Weights of a small mixture-of-experts language model, trained from scratch on English Wikipedia: 11 layers.
Below are experts of layer 8 (counted from 0) of a mixture-of-experts language model. Rows are named router (the router's row for the expert), up (a neuron's input weights, with its number), down (a neuron's output weights, with its number) and show model dimensions 32-63. Each number is 500 + 50 x the weight over its row's rms, rounded and kept within 0 to 999. Numbers have three digits each.
Before each expert's rows: a language model's description of what the expert responds to. This comes from a sample of Wikipedia text that the model never trained on.

# expert 48
Description: Commas and periods ending clauses, list items or sentences, also thousands separators and ), or ", as in personal, and.
router:505497460535513516411405464512392522603576471476502500553463521528468481445467459449537606456541
up10:456575481402393560575490470527503482609510476488517458630538423546502597482485584469532563462496
down10:401411483482540469504516498481525566408405549531490570429447627466478538561473495550475538564470
up11:401454573567484480594530512521547437509547515497456499448473504463460512562513432423587399513407
down11:513459468536469503505516495442597420469494449544517390466492509465514503443494455545441445499534
up12:523460487486492480492520517512527521416580464496530544373473556513497486528487453459484395407471
down12:479501440549397511429539471525459569519480487560621495524444433532423561534501445491591468444513
up13:619487509509457475407509482573525561563456476584502472411462554507476506479440578490585418511478
down13:441472467384499491560549507498500457562491482521516509525462534466440442510562459557532450473487
up14:495501485423466475471513477569485498542465524597576466615486611400461523521555498506582547475471
down14:460473551578516502493536504402520371471560502430529487508515413496529475554420523479474463470499
up15:527537440455497554458487479491557495443622520469494494531514500450523490400507505495470597466501
down15:528384473519462458418526566583457500532451505544600462499460480593464450582507510496451536479437
up16:480553480440584482541475470449492468571484618466415437496455585508646367436509574515497527464445
down16:540456524516504517498512424560472492441467494496597519513523451500456495576541496495550417509495
up17:482490476516457494478509526538447530550448516439480454450528517451484473479439559552523603513524
down17:504500550451486584530574514471554398404527516541481480453495467510480522486468564651523458485487
up18:442501515475587429577490541463555536598541472447511480540420581559511487472481460480529530523488
down18:494501522507472556501474435428496557524487410460509416504546466536486536468436427500527491440468
up19:529475524481571543431441414387572525496483497466572431465565473439449425466440489570553487514459
down19:532483529582425493583624456501526514402486562539473596535499558568453436512459480515453517541486
up20:484516545393484524508485545457510469481526552366545376507431457476471496448521556521561571453523
down20:485464574475542441463566501492450507535538511627438527482548449498502525508494540542402528598479
up21:493544560495479542566534539482397483402453508466487565521443586538471435513551572525456538534521
down21:549534538454456453502478439466621511561469410453471381425505420482469505485459485511510453606540
up22:501530518540480512510459462527411527488565501506463548536582450500538456513437506530524371428586
down22:510453437396529483470459433507546459561452381483473466516455458491464492492414486482565574509434
up23:566624415538496483395507503547445463463571514563590604483423500513493602551438496563447623448448
down23:343510418440490490521493495490491565483438448412447511615608488531484412423481492461504439631521
up24:513491481535539445534576528542492523427443438443460496422439501526433532430584517449462505508430
down24:553506448404482580491533495562439503434515530537484507452462567568507498496448445463524480524534
up25:443438466559369405536562467544443579619467408546423558518552516565578468490455478484445504583569
down25:552513617491489429440464466441527492537536452559447534556551455473506569530644521503449523578434
up26:500516571524534517405514487559406583484545561548551432472521490435554465489465566498519439455488
down26:440522419499554544510495528455565459499424490426497577488578491582325520441448484518532588340465
up27:548471459459541542462509442490400445598417483536475512453504440539458481454495542505600540456490
down27:529499453551559466450510554491489516550512412515519506447541540422520482461570482614465498502428
up28:554550601520511564468486526516491456558538578538520402534532478493507556473435479452515472458459
down28:550522516492552450461553553540506493511394523511482440478504533519538495450494600630424458505587
up29:498608465503474512393551473510530581462448530521541418501582505497544476523489500604553467449478
down29:508440506542456509494507511476531488499429574569523521436544493523519523521450556538559447467533
up30:497513489499591512591469483423529451471497561456537535512506491538430528441430488458481554540580
down30:469559470555438544490433476541481548484540501500518422494523529503503464483513526633464435429544
up31:391567427428569446526466552397517481560536501496547460537495444441518433479538510470488533568558
down31:558430563480501523580498517524484573554488466475485502484577573425514587553482509532440455435495

# expert 61
Description: Word pieces following an initial d, p or r letter, such as d-en-otes, b-el-onged, des-cribed, p-red-iction.
router:458562451505405567442479490461522453544532514467592433585450500477489407487476533485494511515484
up0:452534492444558513453501472488478532419539545455526432427422560494448570414421577403523466458480
down0:454590487546488518477507549524538505538526586641521513450411473568487566471423501436538533442478
up1:502575424492455445568523398521554522480485466492505499499545573440520545585437400418457589543559
down1:579495488527569492420460546460447494518488459380512503428411496533475506383454503550543618438465
up2:458526460503489438433528474561460556527505528500497380608486577556514524510480476537432479522513
down2:523450437497498552486496511547439502505500500498481458512515491547516460458436478446610474488403
up3:491563516531406495554544493485512475476553431469543460449495479498405523571468508453499547530535
down3:487500519543417522421507383492474558481454553569435457434482496497488480524490520501453588547451
up4:491524562521435524500530549460466445490489570470501458503472566421555440531525520577403503525538
down4:460483500441537438588526479373557467420493518497557521554467548529499559472470498450443486519523
up5:477499510558486404479547389456552481523536472468462460440516545507484534525430529525418436407484
down5:462498591490511511547411493530516454517555547457533593539430510480503482445514530483577494569514
up6:505482479483450552422498452514517410453416486498507453520449479410457466455421547547434617514514
down6:588495424511514453555561505501498553543529484569476554492529473534537479632450498551556514462412
up7:505504508408492563470482508466522506488517497448531529485473321520512455497459559468443543476462
down7:481525612588477424486490474527455571529469499474538439573524532504506547557495516422476478479486
up8:451559490497493519418494451368447467486599575384534545500521463533498442449434516630465555388445
down8:434414521512515417608508427536518495512486443579508414459408506562615527562522480516493532502498
up9:532509495503488483405471479586469462522565581477517513534489570545441478496429487484518499534462
down9:458542533563575431541593499479458530475478536521489520475466526373572485482388458494523457549619
up10:483480479443511498549436545499446410557477498568538481555499432392469573402509535498485539482477
down10:546401493496484468502500538542494567445542454483573586476519485579569532523541488492541429573468
up11:397442516488495480495583529515434457543506478485530532479461518448480550555454560517525369540426
down11:466399511542463475448483542490642524516490483539519504520454486564544466501476534480403552438454
up12:514482569428474487470470447461487436491479483558538542468484573442525452439486534422535421406439
down12:553544473552387496496549551497447591506425474506540492610535421432474593506487487474502524534527
up13:522599449510497591435450539552572516584461477586448472427447437447512478405443583457605501531523
down13:417474491458594500572471534412456533553504414566558510515553529453525434530459401551480560468517
up14:502499411386464580516453557557485527599490488548565500518455543443489395483441432550520535475474
down14:505488617471515526500512506394545459406487577482479522548495469502466445532485561494475475496569
up15:491559513431464558466523544426459452473597468480521517506567541493541552507498506538452494431486
down15:577399456483500439468508558606494460483445458594477412555483513531452448485617503492491527474499
up16:480506532479527501524371511483508443525516515600547416489475565510578519486487560482556476459451
down16:473378589519456520535589547540490492534502464475499606576545387521407495496501540500589482525462
up17:431478463447428485487482481504498463486456495385598394513483492427531587529518569420559530548553
down17:501485525517501536497462493485629445462582470507532449462525506453560533414570488608459490461408
up18:455538533459479457480450544517552487537445463544569457491399525612416535538520501485570619469467
down18:498465461425473547513549470507560546555457390481499565404522477547650555466501527475521500426499
up19:455520429396587504442498438412486477519457521526482436536534461552487503481493449489484434486476
down19:512533422498405471546562566566530506448580507531500554577595529532474516506539511458605489509555
up20:504573497468435629440482542454411465515511468426611474450492511523452537479541544487537515495516
down20:515443487460631570467580468490451550582489459424476585431569510518516394491489487558556444575474
up21:482458512489441555459469515526419566458547523487480567577507588494464500480576527589530496523542
down21:554540548474614478466397537441528540535476568450575518435527448505503502581442445552573526506423

# expert 28
Description: Raw UTF-8 lead bytes of accented, Cyrillic, Greek, Arabic, Hebrew and CJK characters, plus some word pieces inside foreign names.
router:465497544494384550391393514573465496535526484462534403463479544475549513484466468532489543439451
up0:505403492381472520490459471486385467459492492416560379489539537431509465501480540477510495503431
down0:455633523592502478487527580430528478534502484562518576451457431515517524560462480543576478474478
up1:493603488471475462555516464527537552500552506492550477483516526573489457554405496449560501457523
down1:505497484529536540546518548492431571414495403416550510603436529495409579407452500486552583483445
up2:586442546531488466479557535540515512537491564490611464457492501483484536464508477565476495501546
down2:445496526503484525510457569534439482508523489512472372559564518527583449551544498469517402520496
up3:495517485546488592615521450482426541417575451417563520554462564501477572557484586483503459553574
down3:505484419477531460406449462576455453469519559557540507441501455559487452575531519642411507492399
up4:553486559438477501426526542447465414491524512517494538469484521432547511533458509584425519509499
down4:452524562545527390440476457507522534476515493446542528579469492622482553445535538418406438459525
up5:447472503480498449466539447468475515565522566543495460431549555560497570443527541521453506431445
down5:505436543485542447463447545533479543509510492506533514559426495445528448548506475495563451532561
up6:533529400441500537516480493519534375404400499481456514451422437483436475564475495469475596561494
down6:567516452474404499427542514451540577518535450504484491478495557471449415640492496455557526505483
up7:553468514439440561463499512492523491513507546510462482527465401462561464534480584483370531490533
down7:489523488669488540488489494429486492565460485463520496481531496507507485523554527481507471568488
up8:495452526415458557385462455350516522449474514451489543507536483477436523500437428525500525396488
down8:376498529419495459580494508597481582533420466484498503481458525532530519642478508546519502540463
up9:566548520406552551438518560474485476519499546458546405593466477489422454526432488476492472481536
down9:445559486527534541522517454428604509413401476497476569529475518392561510509512522513427508573496
up10:447508494371508516538501486471490521604578497572456478521564461467428453467466496507478515500447
down10:580402526565497469498491565494464528370484521519569546410548580489550460515523507440579521529481
up11:392507556419495458478497496508462387542526522538517491464415551423519489510490426553539388486518
down11:484444499511504533541464543479556502436565423540485520481514577526492490457491451531462536438504
up12:474488553436497519572420356538581567500523517448555445452417585456457465516521508488548380495476
down12:579528468505428387438465487435464500430461461599534491547516367517465570511485437435449463535497
up13:517589492481387599425495560572522518583446561543514442389481479473528500420419524491537430499409
down13:423492509454540538526458508477543444559534514544515600570521520484439527548499436593552550564509
up14:496433502422462580503441522553482534532449534604495492480415522458496492476481397451618574456468
down14:463589546478576489518478489386567550452513517354547542540468480506494486486563564428447449511509
up15:440483488431432504461523459471505441449522549462420470513580487485572474444504434511480492451467
down15:516477491449425440493493563551472573544541500589499539534486514406397380615534508516440475437523
up16:477556470508614460529418540492589444524522534565505477495478641562555477455561545495531558415462
down16:476529552508485561515567482519480491579481384474542563459463456496470493549446639484553602594518
up17:428476526496511498533459481482456520486469496406571345444400495442566545481493476507538510496510
down17:552493522538446545512541477440551400439486558525498436458492444502510517475454517580489522425398
up18:448525544461490533507449484514583425471435489399481508477360468528330492493536500503497553489491
down18:478548430555446476490559454498516516452522453427548523555545437508540449458467493486567569443503
up19:536535503506502514435549499411442437466422565541517571493591420529546485490500495540485437445490
down19:535577462508430428548566513501484530497549465456525546594487537556493563428457466502500549564532
up20:531572541412481583379552403519441512474564456507646403508464583480544535553453510522520522510468
down20:480445488565581468543523438472497473630537461528504554457494466472518509537554562518476496652453
up21:480437541516445574473485502501431490498508501396564526493577525552471507496575518543510520441450
down21:547526491427603520522430530456467488488527490510593519359575441431520437482514444487501488487461

# expert 4
Description: First token of a new sentence or paragraph, often a capital letter or word piece, such as O(fficially), However, In, After, The.
router:468495531486392564483511439486430468540474539471526505540501523507487458499489483504499521536443
up0:456431502444504497479520454469387488425489506454520356549439556439476463508498537511499503445495
down0:447607516567529487436557472517578580486573504546508510396433481534457474464534437522522440485488
up1:490506535460467497570553499463472521482503525494476501502479583518596488493529494449545448519585
down1:514446529549473519429487580501424571456567427359580527507448496507401464515404504503539462445476
up2:525442515482521498368459441541515487557566471514544497452534488517545528496481478545478472502518
down2:433529517486459547547460562538470485511446475598465577552491425473505439540551478501509427562456
up3:457534594529574459511557556485535470452508447488425560448499553383531541542407532444501512515564
down3:458502433584475468432508416519431537505440481602482448416526435524539498481469562575454540430420
up4:452594515498482574466533516504432475476450492524483505460414542415545470526537509508450566513473
down4:471522536473511437607513483441507505420568488461500477569491516548495624500447472501396455559572
up5:504476544527450506466561471521516520493488593470462475436607469453427573478494497487395507441435
down5:528499546525556462504405574490450505502505535505589500570518525476464453535537552411583493468490
up6:493426421495496470404472441513529441403509442552470433471500539533480430471464497500475548540668
down6:497382506513474507461613600468540519528556514509443548431496459495600435569413550461559502531410
up7:491517517458467558463560509564480452551557555547506565473521432501453476487475570480483583459528
down7:501510532616438465501499459455462539567481526451516448565517445455527474538488480418538445535426
up8:508526536428532616433490526401410465471511526371588495559548517506564444457445438592574548569500
down8:406449560514521479576481518517423482456452444554527457428480562519499515582576506566514458488467
up9:567543477434498525438444599537537511568507479485490528546412426583503446585436457439507542569525
down9:403483508572588466581506508465516548422477513475522511478488537364584474499455449539458502564425
up10:496568515428480525536525468593529505541517565512452489635528471526487542409506577494467481450480
down10:569441442514494504527472538537522612453494490512627501344475598552571466522538513415585515547444
up11:448545517508492529487531535544444435472538509567482467406557514511419490549623483514509394567356
down11:543490514441502518492447493477537568490465540505538479467510522576522552540502432541463459441501
up12:511485545482557554495506398549526488558520462450507534457547572440486474447476558411479521479466
down12:559466510511394375512449538541439523465447496617571507498557385481466552532453418520557444527560
up13:452563464578416525416562528535555451515496562507530429525510536519520531468427534519552470553463
down13:411464463407544475582488531448467501591561412525493490615493568531414547497561464591584466508541
up14:453477431410434530495476529596474556438456497566514469481457579559484523551462478514611485447413
down14:526501621526598414547476410432542452472477584442462493516435415405486453518504547461496453400554
up15:526459493418502510393502497500412510416525558532490528495589544534506531426489567484524500510511
down15:602396429468507447492538549544511482531470501441572500524422552488461495537486596536450547437425
up16:486565498486555499502476539470548473489479538566526502470491576487519469449431465439550563428432
down16:428471467478491596466511494485526508507528494476521592549494491552407448553521551584504563575513
up17:484459506504427508482481499470431521546451435416521358467449571465516547480430535506506547528510
down17:476559543533509524511569482481535455505499460567511576463547448475493539486540531602498443493464
up18:478523585478498450568493501485538497570566473571481517497410529575406612451503474522556571490513
down18:469421402482484471490487454457572527509508457481532517509489445451528447459412547534511519440521
up19:462463528469598558440465491442525479457454472449567545437583444552538497551481532585480473529488
down19:510495472519453450538585540470565470496493548383511515524515570445514602455492421454559553511546
up20:551456487537389535449544485528395561479477508414591414437529473474473491435549479529543471550472
down20:443433450472683516425554492497506467564488540550458486406472493466521512528508571587497504574474
up21:473509517465439544473509504488452540447509503503489582517591554525485530544583510541539483422479
down21:443506504426569428500452452494513446558461591495470551435504400472486517403539470489508539572449

# expert 59
Description: Capital initials and inner pieces of personal and foreign names, often in tables of athletes or casts, such as Stephanie Vogt, Ilaiyaraaja.
router:408491551481411515452445442530439465555490577475570410477491470453516496438418526422504494473423
up10:489519515393497522451493518474514497473585519509579467535479422430419433365487555449582409523464
down10:520458487449498605456464537505498513467450487563609512455490520532568438516475509429521467640421
up11:470504545529422439479527507520505432554495536628491469529491520455471493581466466494619504475449
down11:546477485575565441467432568391492468488507419540515443430509560465533581477515455547410504486505
up12:554441582503576603450450481542520504509466512520604426488526486515534472480470578430483464436527
down12:462458425535441468551424545477379530535504539545598472549538455457399566494460530477545501524507
up13:479478523514434581453571509500571497509415538558504465322554446489561547509354594396523467515476
down13:499477496467582447563489468468450563536529448492448548659487513485489458517558387566519495511559
up14:438495526462488521490462493577533483527532515576518414547378558440483535488522563490604568415534
down14:480441571508547489540564498442571452382505562454486569508447457534542526478466586402500441429577
up15:460551473402456576492563449477435443457568523464563562493522429445547590397550508526523417455477
down15:567421500521556398464449543537469469458528470541510464519428473536498496566575518529550506492574
up16:422537523407497502567455453479475519500563549495428517460490524472497468495532490463546557526433
down16:494365526471472574547574508521524476614457392519531608415602412501509467450506536522534591515499
up17:466517480494502478608432468524443416501525430372499447475446563457504493492552564517565508474492
down17:535472610484425480479541404489550506452511473583521469454517357472496536520563541537549519481427
up18:521511535443518471468460481494528444436527495559471504417433459549400482526467518495609604568438
down18:536556461466431546443555387461600536507506450430562559496510483496567432448472509514527578490533
up19:521524489570564468442520466451451493544473451555491500467548415420457544456483472456475466512517
down19:490547474481400474549537514496454529536526501514475492563473494544582538493497494457581537475514
up20:448541556457405567439526419464417522485529499402525448503510500444497494461365489464548522426500
down20:539554478513633502420465511514534504563512502564450584434459569514574449572506509575474507520474
up21:485453534386437583431451518543417601512480442534463643493532547520452491490562632536499535464466
down21:491504510537496504488461519454483520440517571583569472552526392405376457458445424477611509529476
up22:448522489592475497391507537419430484532449516507465447545422479518528488492475560529612377503552
down22:565463417491518455491474482575557465593512486425550502445511543389433520511471432474446574494448
up23:565562516580465503563609508519433425507485604528485423467463439461476513458426534554500541473324
down23:452572521446552436573450449502497528604494424415464490592511574501565512549484476533420458570555
up24:535498539559450438539523536539504569529443446455461483507550588551535549415506516425616533429444
down24:568446531365444628488564418540561486485532498555470470502504580540473449524498419466482494528554
up25:434404473475451445507524571561491491593497484461557473539469377473452454497475584552546535560468
down25:513523550475545427415491500559420483471546471550531555505545484473562498492523476494476471511544
up26:505493544499452599423521438618450545473485480520648416473428532537527582459434482504512434550477
down26:448551471466503528437442516505536439411453485494486635429566478555423551480495494448519585509520
up27:524538588502509579423476454471470443480531516528468402496497417540404466447505430493513504449459
down27:519574415505408464524605471476519494597483529494485428555432545549566491545650534538471491544492
up28:585576522514483546496472481581506482534493533424555516578518458383535514507518467523609502482462
down28:514557599542565461529554467490437473483452526508406383460467513549549515519530547551479461443430
up29:445535578431472535424514469511500481499526550533506517518568520387526524499484538508508534536468
down29:492440568435463579482500382490558529509509511549453576443470373460490482593470542428518482435519
up30:501546493480486497483583494534447490475505555343570520543554438510421494472480540428442457480550
down30:540498471495391484426399450495583554458469511489469517483496536484573507507555549495494535568485
up31:463492446425538478528496469479531510492441524493566480491399426531551367480565559430574584516392
down31:545488479526475466585473502562491516557481516524501578575595522457552665522465512465523414437558

# expert 38
Description: Spaces and digits at the start of table rows or cells, plus year digits in lists, such as "| 2008 |", "2011", "(2005)".
router:490553581480474501485502397537444464567441551403547534516467500489464442439490504470429555423564
up10:412537486446528553557462414509490392563460575510468486589504476533478492421487575460502576494501
down10:505393530537458522454513529479555533442495464507528520418516529517526527554512474341457471496470
up11:428462544560574492526539510515392490529419498536577427497526488419490442522480514448515503437400
down11:530405507494417530541535491513560407500622539467526472493530559475550493472411524450427551405547
up12:501431569463610476533485406450497559515608504467497559469521585503461436472455488419531520373471
down12:547468513492406446490550554548445499477424446556524480576578473494532606559448481519475496567454
up13:536583480539507556437539430533550463516459505523561525478440485559525503461393569499464507571460
down13:427576415471549498485513490429417568480550433560568529464492596426399535548574410545517486529469
up14:518517426427442503552533513492500552507438572579569513541508421490491471477507429500516577512469
down14:508481605466561582494506527520571448476544529493485490544423487443473555499522475429401506414482
up15:470579456470558557471480505497463565540520528475507570506516520473583528477451507398444473536537
down15:571458486434534409467473486572514498435393503477466545467410523484469538542486412490448501475513
up16:525596591467537433558478471502439483557521579609567530503429657508542499469521502510629512442354
down16:474452510483452535642546573465522479610472535510502502478509442464414496486549529472524500522489
up17:419484478529473523537411482611472445507464493319518424560434481475549503449483433500498639515509
down17:467530540452498534489551475440591472398531470607573548438479475537499525463532514603457459486528
up18:438493501521535467528453507551474493530383520518532448497441497547459532445431565511524564477471
down18:499495393500473531512543399506546463497557434470447500451551498475541496511489564481514525437546
up19:471480483541659524497555376489588490498524545486481501526637443451525514475476502460469456476491
down19:470534462543422424548591493458426503483560553481541494563601509513497559439438483478560525532527
up20:409478423469531589493460471422428517517475493508505435522544535494514508576492502528520516505509
down20:514484443486536484490482536545502485460510414471501529461517528521486463510407558502547473537446
up21:470532527527526619453458504447576540488510497498397554503500600518484436529517535492503459473487
down21:484509411449570495559418473439492483511486505610547456491565485474398418399498446544588518493448
up22:495497507569568538460542527433458460456424440501552474566494527492459536518478565504536464353523
down22:532468469511566477480466460508548415615497502419498581544496569494406495524439393440529619571488
up23:550670558468501482579473524526443556470534528509515528524441375526448631453448523526467556450511
down23:516532557462607483459473497430423510569486554499511396485544557463525424478498488497481452584512
up24:474457583496516429515529502547502545494551475456418429410502498532465481435583404515539517416457
down24:519541460387434533424530415561516431483429520542446548394521531566491495460423571498515462492480
up25:466544581549459460489550447456532556500443520451599538566451537445533421525437582562404504503500
down25:505477518457421527435485518497513453408514568452470488515600497487493593570570491510453490518490
up26:481469642570525473404551433524416463492525494574511421489447549438545481569402564532550418506587
down26:490573460446521508542451561551558472464519570509446636449557444541484474476526497464511595410561
up27:534556483435521491581480506476486579551441517577416547444496520442383446454451499563552547462449
down27:551604442565433472552493417512534540536498509523511416473539458560524450447566550596436473468508
up28:449507510418405504489424461454433483532519488449470472566555573535480529449463453541498518486518
down28:498601562455461459511580515596521474480514508545428458502474402574486497540454539467461380458441
up29:461533580463483542478506457524486504424461595499469490486489563482488447503528504567467592482452
down29:463457528496455540499483479436506561481463492532426499378557486513520537478483549485480462506538
up30:451537542450464506555496526480453415501446541413510502480504517458447557542478433448440576467591
down30:503482487506408534407375416463515563508496464571460479496539500571488467433469588601527517526506
up31:504491476473441520511567507460578540471553586540527465552503503497527471512633527452528491524443
down31:482465507434499537435508529468470488543519495533561575496534469530630572576436516459483398534538

# expert 27
Description: Domain nouns and their opening pieces in biographies and notable-people lists, such as film, music, art, politics, football in footballer.
router:433498406459398494449570521566493419548535524467526444537426591486491452502396534464550548392472
up0:524551484484419499505590498500420494419497522419515427530436473526500448475469568435495400436477
down0:429529547489498492492544530409503510553530473610498555452483504574468537490435415503587505575527
up1:470600518447450490492577516539428468482507514496488520498478558519540524560459405380606528498517
down1:480416436550469563416530508491462491478442375460542449485490528609416486437541448515508450457479
up2:503492456487567447513547531539563496523488512392542513548460498544623475445488546461487504606471
down2:547487413408548475571373529498413491485509485527404372581511441507499463479513562477598488531468
up3:420539470444476458537571562530539536515557500429473497524438542445467480585498552474545564499531
down3:567512480537529439523500547508519468463513517536505483423467508517513503421491493589491601454400
up4:423497446498382608525484536568439448443516532476454585513513503418491481551512489503416413492589
down4:512540452488476445481472456359490546353498428497487470555486482592531576492505590448359499467534
up5:544479477450481442439488434481481485476497569523465449435499551515500517542523531555474475413482
down5:485539556531512529510433554482452492473417575424512506560434524394518555528524454455545474408526
up6:501464472472543501471488514435515362455396487570495488446477497447452560429413472548442565494540
down6:569486467536532503489534496472579498470465480498538577519468475463530463609523490453558489583452
up7:494514491408450564498524419506547546569555533509513521541559436536551430496473647552432531476475
down7:507480537562405482507512434508566485614387492489534531509510498542572491483476561404488424556480
up8:489489473429460551387521499450449525447492494373483627539503454540447480467483451551520576514520
down8:399422528528477401595537464623499534455512437506539472456509491588523555537576420630509580479458
up9:503475491467488521458480580591534440529599500441419536511470436440492470581399424423543464477469
down9:464674493479594491528450465569470547465417465462532464454470530451479546484541511461444471525579
up10:407543474434569512527500544493495451487442515503448413556506474469479483412473570499562501456544
down10:519423478570439536451512577542491519451458498567573541496466556561548529488573458548473596602403
up11:396495475522459442502535509549458383528450450487545530463477462433415530591493496561483498517429
down11:498372500581497483493513539439615501424456501411602473425488499488473525528522429523427534520582
up12:525482563452545523434537496537572463464505518410500522419475609446447460584488425426546479427443
down12:509523445565378412534470523469385539468498421542573497551550470431525531569533438500482456520612
up13:511496485516421512458529532465500544595492508539485481391496534446540508500363626526525447479465
down13:432482491451427427480544487515500532520507469448505523584494555482460501551538468609519544493462
up14:510405451395432524505502546591566532550468505595540452458409525506478464514464471518601545409387
down14:512524568542509532562532569482507482518549495437481520528459433460522658442543543487438476465588
up15:473498506402349530439550522547465494479542498444456578494561474486499474452455586554594503443497
down15:581452402405599414527518598564468440486438495544466441503440492550460471595450515403485481435535
up16:508503533427510538523518509486491403527513480545509591553440584471502463471515485544594600384456
down16:464451547509439536530579504541467528520541455408499504491490496385466499550522537529534530438438
up17:521490435460532528495448529557531501527465464348582401575462550531541554557474477471641508517539
down17:518504553537466523508541489373559450556459536526504507486515469625565513457481565561413490418461
up18:553494478484469557545516504542554516544499479450549458501514532566384530514505488529544491473464
down18:455521444499460542485608403438581468592418458445537534464549497445547489475505533529478589484490
up19:469442458531512508495521501524569504540391536474488523568564482556522428493482498516528498434517
down19:539538437476386493526526478499450552405549544587551533541552530580420555507463471467536604551541
up20:465507432516455552536498452451477537482598527484532445420466605480553524549508526548524502448510
down20:567495531461601477467515515558400563510512489487510608441505547479507475494511624423484462580485
up21:517568513509457507499578635517511507457514503549519520476529596460457454532484549475466554566484
down21:492484528545652484501479475496529453633436574458576495421469433514484431490516404472582492611458

# expert 60
Description: Table pipes, header rows and infobox field names after a dash or newline, such as Founded:, Role, Notes, Coordinates, Time zone.
router:481559550511414572456475496485521467525589553445551499557456574413464422448472430558522486423560
up0:461476448420541572484545571495452481441416480435568348550428559495421512526539588506619435487539
down0:445536448608551516543512529454580463546611528618511519474483552477499480551432458488528595548506
up1:431538528463474436512465407499528495509537563503488442482586509559550431577404478427487546488562
down1:452467512494563430445536669450449569386470380491589506552523558488461491456547505561508499484488
up2:412492566434528456425496511469537529479421529486515558494465511472618441431637509523502436517522
down2:552444399492532547475509577508479549540536528599426481532560463503462444483572492519487496416417
up3:446472589508459449544558473479477445470496515471480408434422526484455527617469553501520569546584
down3:453500416578504559404491492559493539500484457604503569478475497600539461426529525522615479543459
up4:493496495548393548462541499550552396561505560453492480502483535415519446507566535505420523597567
down4:425466430451523450553521454468623516409566515535494411541632530580466551408553522451474537427429
up5:529450492512452463394576433522504507501482606521496510493603565499498601471504447500511462477478
down5:403505547525509499500414571504541508473485491487565556579458527506536538440556542494612485440452
up6:496477487492437492463545423519563459417446555515448451429437559428494493392402498469477586557563
down6:587504551549442537454516505442552504468531509609472454433551473506451397642434536437547430526467
up7:517476500425571488487524473492502510492580474473566421505491502549480455543548588582479531488469
down7:526486453608481375476540489419539597605383565430493470534512460567444438550491508423507463530464
up8:589539457434450515515473423437482527430516583436509472533545465516475535487368481631555483512447
down8:480477496485529564644462492544426472497476542558531553466451540576577582611507515500606486525423
up9:576541482463550464504482590604487478586572509452516545535505441470541415505425432544485463543506
down9:443522555483508501557438541477509515485339497532451526534541438386544498529528502521492510527503
up10:510553537489470453495439488563480438604469581455352500507484408498593591560570523466514494436523
down10:526476464468464448495477529446489541458526454599520493475483561519592499532464481470526567592408
up11:430521488480455482455590527472452437554506502554521482441450616437530466571534419484588402492465
down11:529411467560470515518533533454619453513519497531584453498528497470484453490535490625411522496602
up12:460489551509504664514525408594516557485471436500545563433473563520457527489434480455524438431470
down12:598572438540404430491455521512511561489478413467498478493540397583415507529566487458546502513529
up13:503630498468426560456555578543504528492503461546502434394531456458494554534417514472502511505481
down13:447469435473521545518573484496476538561480534385576549613508538507496502490528441536505558467484
up14:458485386469516528547511529646454485524565435533566379488495594538454452513528446486575495477449
down14:486485566530493482574494512455511416436523570365485556530540459488492457562516615412545435464511
up15:537507417450551510512542469521422531532538576405436576460540532390571577521497463552549442497504
down15:511406482498541458415511605484509541465521438492537513523413468543353493555551561506478486432514
up16:397481555510560520529437476463528504510460527562548440472434570480583476498545547458519595440450
down16:460369480441459559498588518558584511510500485515481490480475477466455505467426604551574469543517
up17:453485443459428494495539621539537553474506501431503399517466498480485536458538472470558537471573
down17:491526516524498552522523529495643473403566517543441458450562470503498545428423471604464476514476
up18:534535500466452428524501542483551412616516489511523522492467396572411462471457560517486553504486
down18:470448444493458523474614438517546571538512388458448573484483448512562435382460454473538470445512
up19:501471485543519449555544383516530477466454468422578414541602468485500556469430576529533546499564
down19:542574485519370477553484532443477534491518499487549519560487555543482451415468462477608589496540
up20:526514536459502559472478549527472491468536453458552383476545586521474505493478516556466481476608
down20:482443532474558405502515487522486492557609478478470518459442507473527520495408586512544542591498
up21:520555593530465541495527461518388493497503496513511480492534563446440461472528451606517534504482
down21:528449453473612506517510507479545458492511476580509489420491458509467409452457495435597465541492